Weights of a small mixture-of-experts language model, trained from scratch on English Wikipedia: 64 tanh GELU neurons an expert, 4 picks a token.
Below are experts of layer 2 (counted from 0) of a mixture-of-experts language model. Rows are named router (the router's row for the expert), up (a neuron's input weights, with its number) and show model dimensions 0-95. Each number is 128 + 32 x the weight over its row's rms, rounded and kept within 0 to 255. Numbers have three digits each.
After each expert's rows: "comes after" lists some tokens at least twice as common just before its tokens as in all text; "gets" lists some tokens that make up at least twice as much of what it gets as of all text. This comes from a sample of Wikipedia text that the model never trained on. Tokens count by the router's weight.

# expert 43
router:144159142094055189141157161125197125129099104162137122151089108088152065171155127130164183148151136103089106176130103145132109122092113137083112198115142122088053122208132134122123153110125115160149106110133216143166143132167116109166108086075085176123117121122123108109132179140124085123
up0:095177080070138142190099143125146112123112133170126137188163121130044129139140145119135198119167102062077152101106171145147146149055079128129160118164169121107097113172125154148144190134118077150116114112096105129123156162143129098156184068095117171108111095106105183131146172151111103110
up1:193120179084135164137088142160034155128135119161121154109077117118155163097134071152102146136101147151146125122138117157189118158183144131154124158127113131123113122142209100144129160133159084181088075078135186106130099112145122123079104146063147129117115153149106062084107131064135082139
up2:144111103154074091120104100162099051131125159150099088172154151142130113106124184128107112138171191139128122151151110159142132012155110063102135103130129115098129162091172136116130087185050210118152147113147143104096156159125082117115149150135092129113185122126124175140133164164139115123
comes after: " (", " \"", "-", "==", "\n\n", ".\n\n"
gets: "A", "S", "C", "P", "N", "T"

# expert 1
router:147101098173083129114158114148186141085114139128125106080128121135165023194182119169173131135122147099104179182122141127074155123108094134100104138108151154085086148216111164105134104174122181129071166110120104132142101101093124136162095151119080136140132109123154181102143138164180126111
up9:110123125137175107144112165142133022132152133102139138130165096148124100094180122059131099115125124154087100139170111090115097124124113191138081073088097116148127140058108149102194139112156182102150103141229122116084120129102106150120151172132148122135112161152146049156141132140140177133
up10:164096130190144162127096111155087086129151119155100112153128136074125196209212103159143180171103139152123121106106151143221146159106174080158124170119143144104105116091136117113147130163102099144107115142102083136203132082108114117110096119142151115117145104131121107085147072143190170133
up11:138166145052107109097133101098186142145131097134106120106153098140178129153158153128104117168132134137124140126126149131128126155096166106139096106157116078106061067093163104106116126220091129134181129099138151124202174162134093134191114138132166185113109089128108059141157118180064159088
comes after: " ", "1", "2", "0", "9", "–"
gets: "1", "0", "9", "2", "8", "5"

# expert 38
router:133094133175060117087159100158133095106133167178151099093082161110075093171129106101151165075105131119127176161095171112075128163132090118147184135126071095188147086158143136102221102139160137120155140111146207161098110128090106119146098148102145144146112113126103113072133159148152093146
up4:116122144131174101077103169084087144102152099096105136157169075131185091126135108153111150070153140145095141141171120160059114108152152138100161142096187150085088135101122126139172081102136143121109128137117137162131105198065093159102132155176108091091156116111129102229146191091139109141
up5:051158157130145161123139072122134145125116113188152083120165101130089165103140168126176166140185091113118079164087074128113067115099134134145168134125085148115154120112060170075136108095208102172135094116120167075104083135161187105125137167100153140134141112139095189139124126124139167156
up6:095156168177045111095082167153108188115135160096112110129177147093113100121125158175131082144077174103145144167151119102162130139107143148113126137116116138112148153175144141095170142132140172123101134093175150107157087155092147068157117126213122084122189139104186106183082100080159142144
comes after: ",", "ed", " of", " in", "ing", " and"
gets: " the", " to", " a", " was", " and", " is"

# expert 22
router:147109107170064129145162122146125140100123137117129121101123134129165025177171120135178148125127154113106145186133164124038182117113104126082148135112148136088091137222100184120121112214120162128065166112119126129143097118113121140167108147122065154140142115124150182104142142157150102105
up9:090087141156198152130144162143067060133121145144136128137118135078091179161117133106113178173113165121091183127136145118128109103139091114100146147148175122096149139135103170148147118156101106104091133188097101146141075123037167150097148039150166137130132098147131164069129103099166185147
up10:144195162079163191077121155119196148160066144140134133137121128115128119101103143078130148112097190059085115116176157124094163145139063108145061071130146118123131120077130109106133162110101082113094171131126161120126136152058128119089136150120182101187115158144107117053110114116136130130
up11:122072127070152149109167110177133121105093085125092146176157131162155156127075143156186130133156105165161134097132104128114049080123149118189090163130088157184194163138106168099141133060143090138094190133125109100092169091117091085063138109122124107101155078132141151142117111125110160135
comes after: " ", "1", "2", "0", "9", "8"
gets: "0", "2", "1", "3", "9", "4"

# expert 44
router:098179113168109157136178164174115074114099104120150114105087158149082101126147121125143124152108232117145133192096110146079165126131129120150159091131121097110079105235143156096115159112166177097129132095128187164115058119100099109114137131110161141151098109113128119059141149152136109088
up4:114182109163134135177114154115102113123103125101121136063138196141077089150167170151143089124126149120114107181145097139149125122115151158142125098112122066170099067158114148157095100196130112124148164120162177112112001143088137148106128115140093120130208124121093100112151142121187136096
up5:165140110122110151092206135152139131120162106124108103159084150114109116152143162167134097118157159122123093120131060126155125112150085131147120084091139203191172160100205138101084121156103112126121159128131144105093216122066105128133124155047133062147168080146089128137147133086144155094
up6:122138180119125188166097152169119136169116066167172138095095133118125101094105089140077121132102116131140211112153150137031143153151116126135161116150166151086163102109155110099120168095164097117115123129075140155191120089133122032119095130135132133150135178114056176143122119140083155127
comes after: " of", " in", ".", " to", " on", " for"
gets: " the", "is", "'s", " The", "'", "ish"

# expert 16
router:122097142193115176100118073146158125150095123150129108107120155101165073174148091159148140113103113149131165183064114101080137143078134127121124141125132113158101181118182187104102119135183161099110191154138127151080136118087094037125144131133058152146115146133054168084143123139137089141
up0:125098171118125109131111168163120118125089100147094143092150152158159107104152071111096115187145143149125101140193107115088109142131124129099146112139147000141165137102146140087144134174139204138105145124105141160114122108125084159085119114157150168180146067134146103198144170146108046152
up1:076137134219107103103144151132105082141155124167104074107134150157160091083158136179084146119162110152142075173212078110109108118141156135070163104128118130132145167133135115094144138115182105135145148137092182122139141103087056167102122186121139208121181113138137181135093120128137140139
up2:145170125134117119118107156135084093137190151129138131148147117127094086107108103121102139141134121153144236187155104124136133148145070084133150228105121075161077166114086135110110135143097054099123156129137194159118097151168124147134149109145137114106148175147157048153119131148127063155
comes after: "s", ",", "a", "es", "er", "\""
gets: ",", " and", "),", " or", " &", " that"

# expert 62
router:165128100093092163121163101151129131107107145102132130134095082127156037118151109086127114082126187138176130151105154173102217100116072179137114145096071046147091100158148109175150104140172124135113165125140145136104122122149112138153122149122133078177071140127107183142134183120167099078
up4:179166158175185168135124117129187125123106189065128126062146139198131080106160123111133116140053157183205092178073124117131125119179119165133140150137082133104107176158091126171112098131135107089136158151132110155107120135091159122120127172087152087070108085120110143120128115079143128139
up5:156150150119083113079137098102111091142129080117082106087130106133165124138158078114162091171174123178139142054189155153091132131100108054151118080120189127119147100169124142126103164203129125110098141125116163124071131169161118138139182143115131130114092118117180067207130166131155094109
up6:089141139167128157166141145138191053146134133132139126122137107173119188117149084149097136146139196185111094106159164115159142086075136099189111163103085195129112148161104132124098110135078099116167141122094130139157171093124140112098152135128155132145201115127131122117115097048148075045
comes after: "s", "ed", "ation", "ing", "es", "er"
gets: ":", " of", " the", " for", " on", " at"

# expert 9
router:143102161136111146147216173114155127107194188155174124074095101022132089143144084145121144114101135057102140176106123126118191097129146164109145189129130122101115117107143163164180135106120099119148100125144091145093132103083089124180097110115080114128140180144077158162116120142140121134
up0:126160117181149154144146138094137128160134121134133116122070145116160154120120106069107066094133151132111138193082136133076065116128156129092058065153131158150119119095096119101129129148093104114166145109119120097103149116115152142182151126122049131160095178121161250152138081148171165124
up1:078086061161153114177111128143180137105086137205173120144140156079162140136158164132106119164137107107127228085136090157106102164104143156117079199133090122147085160096100097118168154128103179117135094146119123142140132074158127095119163145068113151131124129123139133183119067139136115174
up2:130092155104096092161172126127127149117163133176136115171084163049191084160142090140151109180125145070130109088106037130163170203101131148145174128137146140098127129133119161136134096169123071076122143105155112139099091151083130127137119120117111102053096174113083148151132164112154150170
comes after: " the", " a", " and", " to", "'s", " was"
gets: "g", " d", " f", " c", " t", " g"

# expert 48
router:169100139154100125140174122105113142118124123114139143105098111078057100183198157124214151101134213072114124160104165121061118103072164137123159141128092098127123147196139136138117136197130132185116126080148164142143089086111086156121117114138060159109136139130125173107152107133171127126
up0:135123167149135087080105067093110161122111146145170123108134074098103125089136179114144174113141173073158245168141147085078113142138132153147190116143109132180144116144159157162183119147143122128121122108158116097147097121116085169161151122097088165110125129126151211131124109122185177090
up1:072125127140115122116136071094136158166114115136179169193143038087137089168158135144148084020106125065130080124143137166119140149145170130113145148122158135170137116183119114150135196155113106149076147101065157108142126145146115122149121143131081142100148162147094139186145087098100106138
up2:145123173193148116164112111142078164151119146110136106085152091132087148173118131061220150104133175146124145139145122164131169160135096093118163111128214061114134099170107119072097142113166103193147095106135137101084089115085081160115118067148119149130144135102096091085150159152149129121
comes after: "0", "3", "4", "5", "8", "7"
gets: ")", " |\n", "age", "ag", ")\n", "%"

# expert 42
router:160138137128063172170207121127137113114129109090163089068096113080103097178195148131171210105112198098083138164099147146086151090096130124087135187141121112095125158176137166120134150133126170153107136115130142156129085082107052113134105118108125118137167123120147187097128120168154115134
up5:094122177135128157100241114125174120120131112099068104087118131106144125155119160106113194152127170130154157137154064160081094198114086157127107149145126137168086106148082165174136112190093141124122150096123188126135114153102128101164130121135091159138104150100120167111148154165166159053
up6:111161154114196195128139103108142119186151120127144149100058138147170062138129075070115137162183120162210161138062123149113174107102124149138132113109101138127089142158155206126085152169207116101131121134145086111125086137183128134109109117090090107109146143104156122120114091119080124114
up7:125164126180115136136221129098161122119118134104161083125144109095098080201188123167065089091066122114099140140148124162135169108163095123166109130097115132135111151162182107146156171123163157173099155148121175171170106124171151089075112107106172112098092148142059144142115168145112129085
comes after: " ", "0", "2", ".", "4", " S"
gets: "1", "6", " L", "5", "ar", " l"

# expert 52
router:162140137133062175180205122125144109121126108089163090078101118080100093174196143136178209104114196097086138162100145148090154092100130125089132184141117115098129152181134163129131146133124173160111133107124144159132092084103047111133100122108130118137164119118152186097122116164162111131
up4:145100121165097167110214134174186130131093160148161072092147085146107176155114123129172106168132157136148162143134149138123149122135161126190185142130100101051163125133145097113127102088124049132136095076139139170092112102121057102135067139139070107136112081113151182117139125103147090129
up5:128150128164079170138201104111110125091111199134111085150096133112141073102158104124132101187150136112111135160080113126061181082119136164131115086141092127148149162156110075122172141179190130093140126114112138087117159050160136121147105050150131126171131081094122105105110103198136123112
up6:159160110115079153072179134143124094174155160130137129102127134136098129171154133091055154123111102178148151118135115154073072163152111110105135113136065126116080146163079197094157147176107115130129169065125144166120112114087110137157158162079076158185154114114133220123133151144085138109
comes after: "1", "2", "0", "9", "–", "=="
gets: "9", "c", "1", "0", "4", "S"

# expert 47
router:167134153121084177165130073156144111108122111114112122081109141129156114203215131165144125121060143124105136157112111128077153057140134129129170164145094093087141188192139092119165139152100091219107120145111171143122072103092116125104125104075143139119123174128182131097152143167125152131
up9:066131112222152128128135198137172132117090124119112122094121110139176088108072168168174094148126079096093167146154076121080102101097090123179104100123092098149164110142150122083139127091111133150136115113105178135118081140146160141103090069088106098118095171133156128113139120223136115159
up10:179082181072073097122111071155104103108177129110132140154126100142128172167173132169103127153109106134156119238106127122081140136124058129097168166114164149065140126130202159156093111092111134077086129138111185092127172122126157148118137093135097097133113122131148148102143133091157142177
up11:137130111148151085134126133142140174104066128137098191096121136150145108137135122135112151098060202130139196109096098095165171133146146150107187116155114120028108097117071120111156082113139074108171158158159193130084186130146090134123146128143173185126142132104077169114154135150130090126
comes after: " |\n", "s", "a", "|---|---|---|---", "%", ")"
gets: "\n", " |\n", ".\n\n", "\n\n", "|", ")\n"

# expert 33
router:161135137134059174170210118129136108113128108093162096075095110076102095173192147140171208107108201097082135164101146148089153092099130124086136183138119118097127159178140167126132146130123168158110133115127142159129088083107047108139102121114130121134161123119148190098126122166162117124
up4:138068114096144137130168100147118114106106120138124114145112128126158098128113123158171161130125184183131127167094124109101105108136131111190083076148104135155164169140098165113162209127170140107080065101124160157149106071124130064138068145044117181126105166080171117117149180104117134072
up5:158092073154069148099159167114158100075136119085156079105053146123124156093169074082128121097088071112183118144161108114183126106097178170105130157121113145143120199159103148142122146168141093165151152127094136127150160131093046095100083141102087141167094114119160156099131088120132117144
up6:151171151139173194157081097140169112133201141080113090123116169071150109107204082064141153135153162128174147163138179113072166081082058141116106109099103082103122175113140133126145149105139137106107126149132146119128128133106124187120112090104107176114136113120210135139123091163107096138
comes after: " ", "1", "-", ",", "9", " in"
gets: "9", "c", " C", "2", "7", "8"

# expert 25
router:097152176137109152102161141120136064114168126151167116054085136073092115132200106108096208048114137130116136157131162104157133103130126144156178126123147144081102169135183160116164214148139148200107097113102142144148134099049114089143093144117119160141120126127139135108139092108164152130
up0:154128135104116127094112092176112087108154122207092120079090148090148104086182128063078123115108148179144088138142096125163123083136131141108156134119154170100096128147195160131114098144137133180146195182138145102131178128152062131106109088202155102134148086119099155109176191110155133111
up1:106114166124088178114079180150103134123174061107100147126142145091189069121190098130180118213100125163186102144118147116148139086103168095106162178108172135130135070111179137131095109170182159168113096165096081102154085128153132131106111081151139156118151139131153093104098121144146149106
up2:097113179156103099092109067139113109133151178170115143106162139137135084147158086062131132072084236167159168198184153095171147113138140120118155106170100083098119135128119138064119111153081109191131150146140186129130121141086141154185102135132152122168121108119133132117111110123119127072
comes after: " the", " a", " was", ",", " and", "'s"
gets: " s", " m", " w", " p", " b", " r"

# expert 4
router:163121142195095183082207093125157097106124113130170103129125119107100073112255128160120142129133151099115190124096106130112125096144127114109099153129170108107117140189154118115156113110113172118070126139134141129160070122067077117169124134132065112149128118121150141161128157172133080110
up4:104184103113127144096085111085123075120157095146149121136110120065085141099140177137143078140117061148088169120111175117145133078143140104122202128127143133166143103193162165133107118124142111124157134131148167135131166107151108132170161130192171151094193104109103211125147151118117141224
up5:177192117079132172109133116136121132137187102093104145173150107122156126135061144106134124113118142114198118142118063101149153124138090125099129145157176154147111116111237094120109160072073071104113160094140145132126075137069137078110161138160123100168172126137165164135120136110139199136
up6:164171087144143114190115108100131133156139137137129142147148199151202138127083164071134060116168120090157205109119131128136156138096116153134143079159138138125154107096171163030107167158104202152110121102086117110121091138135112129139132175146089169121097124082080136116130064141105157129
comes after: " ", " |", "|", ";", " (", ","
gets: " ", "1", "2", "3", " -", " —"

# expert 19
router:120152099173108139087136098151201150101142192124132107133083135112169096144130108153156105128110130113172253158151082139075139105122071161156084139104073102128094111145203127093160123154144102134137124137151158147116076120108135134140119136073084104186057146132113129180121110129150146147
up5:106132177236064150121089067132087151106115133143104133115157171074162098125092066104126103026098150131167190195164134121133143172138132153141109120139150091139150126134151126098128121132119112127124186133126187108118096144148111149181121118129071135167133087144180128101123145114131120165
up6:120141145157140109123157095089197002169112106151206138097129193117076115090167140142120144128151111181150150064100117152080151125104124128128103114113086137105059121138111100068109152103134116103138100156144107114156126192119131079185126166115154130147115149098157139137113098137158104163
up7:094087123047131141136141168145130136099107169132125148056128119121161141073111141117139136142077162202133143116112079134074129173163121084185060121098136090129125093139160142096181122085108124126127127137173081168089152119127101172206139163110171122207090134135084137150147132161118130159
comes after: " |\n", "\n", ".\n", ")\n", "s", "\n\n"
gets: ".\n\n", ",", "-", "|", "==\n", "\n\n"

# expert 35
router:111218088134090170119171120122128097115147093097129100120056142113140085168199095118164182070134167110085139129139156156108173135090083096157161119138180144082100132143137156096155168202175099152112093111107159116175130117133071146096084133126082123162114113131117134124150164169158097119
up9:139133074103154208120118135133109097166093119084164130131105105152168154088096187152085111182186163120154102141127076121171106108103159098159098088125112107129104118100150143117167163106170088157166095131164149080122102134134178157081095094093049118181113137140073175103155123154128179145
up10:149179119108111145148092139111088068126176153168122109140119196095130104222090098073073168096127105125076135104093078156142181151133152113135132193172137180134101157162114137128133102147090077159098140091081119108192150119162127132194094094110149125111133137142138147130132142181167135153
up11:169150179112072116103158162244113115131124065151126112126119124108126102122172119135118086182142138152161143079099060110089036099107094127134120188115149086147134136099081100097136123154118147101150131122140159127140109123139146107137159117115176187171193146163131127158130136172084085141
comes after: ".\n\n", "\n\n", " |\n\n", ")", "0", "4"
gets: " |", "==", ":", "===", " –", " -"

# expert 24
router:168114145146122184106226103126119127071072104122169123138100136128139062173177095120136197115104144125086140107181094132130115131102111104176154185107158104148055147123086114112188176103191113140128183120127104108158142119140060146130075133110137137162137088119142115145156143164149106150
up5:128050101165139127144152077090141109160126183116145122153107154143157149132117139086095169091112140118123166201131059131155162156120169121123087104152154167118100127161089173130128117114070108152080175131086121129128130107196190167213081090112146102134077093110113137147108156142107184125
up6:107154192123085108130129060161083071119094085167086143160136139129098117132143129124140095093148108083097115164125050119097174154127081174116153216127182138123154082143165163110155067177105164131123132122118147094137147140125112099150171179118172193123116124139153142133116166132100167075
up7:067180152128075087125103138111079113085144079143105120196120150138131183160165069120077086133141123167079103136114082132143176135156109128064141194129099130113138178119116136131163143170105125106105130149148115142175115109137095130178165149181101126134174111108153132089180206086161090124
comes after: " |\n", ")", "0", "3", "4", "5"
gets: " |", ";", "|", ")", ":", " ele"

# expert 18
router:165135143133065174183204120126139106120125111100166091077099116075105095174196149134168201108105194096084140167098150145086156097098127118090139188144120111097128159180142164121135150135124172161113136116128138158132091084100049112142102121107129123135165116115150188095127115168161110131
up0:201072100158132148107098139123136080111137168176148144160045176091125075075154139063105103081159152108155152121127178156108142086140195183142102119131174144130132105107114123128125142128119077142083164061158140145185080127124110146174155148098178128100154107120099151113111126135160174116
up1:167180115117079154120152111105105174100111168140172163091113102092097103125199155125147099133102189137105146144125103125093152072124121128148108116116184139209143123109168093121148145129131086134101123073139136163162122148080099145157143021213158134122063130109153112115118127130129105072
up2:111080123147079147120149126106124164123151093173126145109142095118183064148135056091168129137137161084150129193121143160124187116133140151173143130144092098147153169122182158156126163133058110143101159124096095125165145113142144101198144117158061226117057112107129129098125118136143082121
comes after: "1", "2", "9", "\n", "em", "7"
gets: "9", "ent", "0", " p", "5", " he"

# expert 54
router:133150121138057140156170122153158132117109173122173091156138114079162115151134166155140132167103185128152141194113110156099138099054135152109066215083055092124076132155172105118120121124122176144161089099166190127167114117164067116149093134099071090147122125110123110132121158121148107131
up0:180107120043118149075175195143143096117152118106117139079137092146127130093132130184061081173125082119180175149176128126050075153137127158179122111156117134115149144139139113125127103119129199111122203101102131145147090140163076133114094123110126117120161085138129136164125136132101199109
up1:118119127193085101172099182111145125108129117144160072134133124143100180148186143147137178063157075142118122200102132110147086133135135118159122145144074111124067123128165129098116092116106115153135181135146163116123147120117131057111104108114086121090103182118120104042131156205181147180
up2:116121108135108123178145110184125205186130163137145149119143042091125109125121152190168177129106150088136143234153114128147101122105139104165118197126117112114160135177122184091116124153101079091114146128134117124125125159157110165182082160178116150106077135097095131081124100087097144127
comes after: ".", "-", " |", " the", " of", "|"
gets: " M", " S", " R", " L", " B", " P"

# expert 32
router:161137160205115173179214077110154126117148100111151113104111109121084089156184099115165189088146173108099158117063121151120127107116148113089134142146145052118134135204145143133102122116111191133100107122126134128153059111110041114152128136107087111149132127118162147180130136163118099131
up4:057194153190115103164113122152145186162101098098116141113117178162152106130155156116203224104119162116094137123091133122148099158132153130076109137115119117199123131077054115153181115159106118184101097120150173108117126097147120076114129124170130159135082171135141105109129126131132124178
up5:143094180125105083157144116115107102072083126149149136168168154129054165142151107137121159097146108130193172123093181114146069137118156118193163129104109117112118178172100116123096130187149088162120160162108150114119130104115160124097133118139098098118223044161131149121140098167089078155
up6:134191182180108131112095118108085127171132104157164138168092144059134153056155167125111065098147128098117169124109189116099147101168140105158125134136032196185114149167118118125152191135133144139126126119113115099163143088155103119152128116163154139096137109118127201177092115134125126079
comes after: " |", "|", ";", ",", ":", " in"
gets: " ", " c", " it", "e", " v", "en"

# expert 21
router:094158134188082107105131078111093122107123157119156147152124175048134031167201116100181120107115170102114125210125146115130137125103141129143176143121080101115096151158105125126135147208155122170122141112145138124150084124138101167180119069154082144120146088113132134162147102101156078141
up9:103123092160150121168137147126118186150102182154178137135157161101185131077112129160177088148126154133136146094149129156139165127127074060139097210105177054140056105133118120081109134136140110148122104123133122120160057165093125097123094149144090127124163169155135100155110146132079057176
up10:104219112154136091114149054102094049117130126119164120161143125125110093151174169149093133146134123103073154102130123127104132128126107086111133192108099111222133117140105152067122085155156111044139094114140113159152152139120083140169140143152107111164138137121154129150121156074197097173
up11:094178229054172150121089136137106117132080134159136118127099171131135146148153182142108126091071125095111109115085193127150136144129133151107168119139102083102132133099117139088120166117146173153096160147125163114089150172145085111112149119042098183112129106119148144151103174109142042164
comes after: " |", "0", " |\n", "3", "4", "5"
gets: " |", "|", "–", " ", ";", "."

# expert 14
router:140083129121089161112124173203146101123068127131160087149073154104096099138159152115133196108116191098116123155156123142129173087092098133053107112134152123145155154123169190096139183151111080175057095133148146137122107122118108117092110130090151168150125108128059113144146095201164146145
up4:082152118108101169110103192167204127136131109176059091090159127098141162186131127126146092098081176114083099120109090147112129090145163137117107096174175103091193132171166133152122089129108118123122103143112109090106074132116111080151100121168112184085169130107135071070128089133169139136
up5:140128090152142172135134140140174099148102123089150115133123145133082211156148164101147200091129127060090161141123134134119061134121083115121114133053136127129121075088153176143142113130137106115152138072170134092099102100088135093235194137081132147141125151170117140121111160158168099094
up6:147165119144114112108108125071083062125118148114127124110124056134178078085139127136137081117153130129099141145134098151146117106107175107106129169169213112128135114157197128107089154085097149139141156117152078133159112127121214114078127095151102224130089098128110147089145094177153183141
comes after: " P", " C", " B", " M", " T", " S"
gets: "it", "at", "et", "ur", "ir", "un"

# expert 15
router:107144186097117196098161139145145105095102133132123090116064146126151086199146074145118209082091078109138205150163100149136188115081114132113128130109150109149105141167115131168161191133114093156088148141125147123159093148052128131192118130113103082136103093132134142086148141125163104104
up9:084113106078156135027146128113122125121148153117111139140137140140134121129150132122161085152152119137119193156161171112141040009135137120118134114116172154179107075114227139106131148180155151117087140096137089134124111104165154070143125140151149099161138125121128091126077134141128166120
up10:145144135140098145142121172141098120148092100136162163140166157146147165120179180181207167154179127047102115163120121098164124151130106111134122098130163068065112092103102175099150112143119135133132113102107115157072078129115138057133132089090117137119114098118137158076146091236113139119
up11:161101130133125094109116074120116059120152095100156114159139093154176173123174116123139118171101155126166116085049102061176091153127148151161199133167132125067132091116172114130103077168098109128096144164157139099095159167126111132105133100135093159132089120146161128200113115129154218125
comes after: "\n", ")\n", " |\n", ".\n", ".\n\n", "==\n"
gets: "-", "–", "|", "\n", "==", "."

# expert 53
router:102122182132101167112197132152107083119135110132154056112078143049168113159177111127094225094134163154146123177098127145152147095062156128116118127112088128073132183148170133092143186111122106184161092126132125114177127125144075115147088130128124144126102098101131163070103141144142146149
up0:114101098227148133071131167072147161127140121130094112125111089141163163107116154096150152099153072141152142182167120134185087161145144133115147096106118098116128129088133155099162137099177115060130146151163151141074139088116120128166132138125138114170046095124164073187143190096111115077
up1:124146137117141142149062104091173108132092105141135126094140175132089117133111093145045113137158119102178136170130154128132113185188146120160085099128105063141208153101165135127131145075172140119093148077113206119149154146120148142164116129121106130157044125118067161119146146072131125187
up2:156062138130113142118138137129133092140118128110093139087115110116091125105147112131180094155128125125140130175119097136120128110181132137163179114158101162118166188077128129138125083120131164113123118127189023109122171121183181143134111118102120052120209122126154079096141139054126040139
comes after: " |", "-", ":", ",", "|", "."
gets: " S", " B", " M", " R", " P", " L"

# expert 26
router:130103133122114132164181152151136083078154127119146118069153119093123044131151130163113121116081173124139146138159099137127110136128099160108144169116124082132092161110182161169207115133133169172128097143151169156077130102046008110164130132089104091163147153124142112120147127105138102171
up0:131119153117152119113119110146169122120131131152154158137074091136057155156090137135133134090086125109111089132129146115151049186186104095137144187121120119127081128148120158149176119140207127201069075113107138129115145105115116088186118122112131136142147163168109105110176031136099196153
up1:188139158167144105103127105110083059067151149154116131088145161140112113062155171103117105089089166059124126124158106118106171143143168192194167096172122122133130103112157155151131107144193147166117181120130097133082112108122088134132147115185153090105107155103166167123101063098144081133
up2:215103104212104141121113105158160094132166059113093115140150187114165103076134109122142113136110172124117117158079154138128116148092134150061091121142123141158147165136142118131201095104144171093119105139116150125105124115119160170062092120159087108079143132151171207092129102117138180170
comes after: " the", " a", " and", " to", ",", " of"
gets: " p", " a", " m", " c", " b", " s"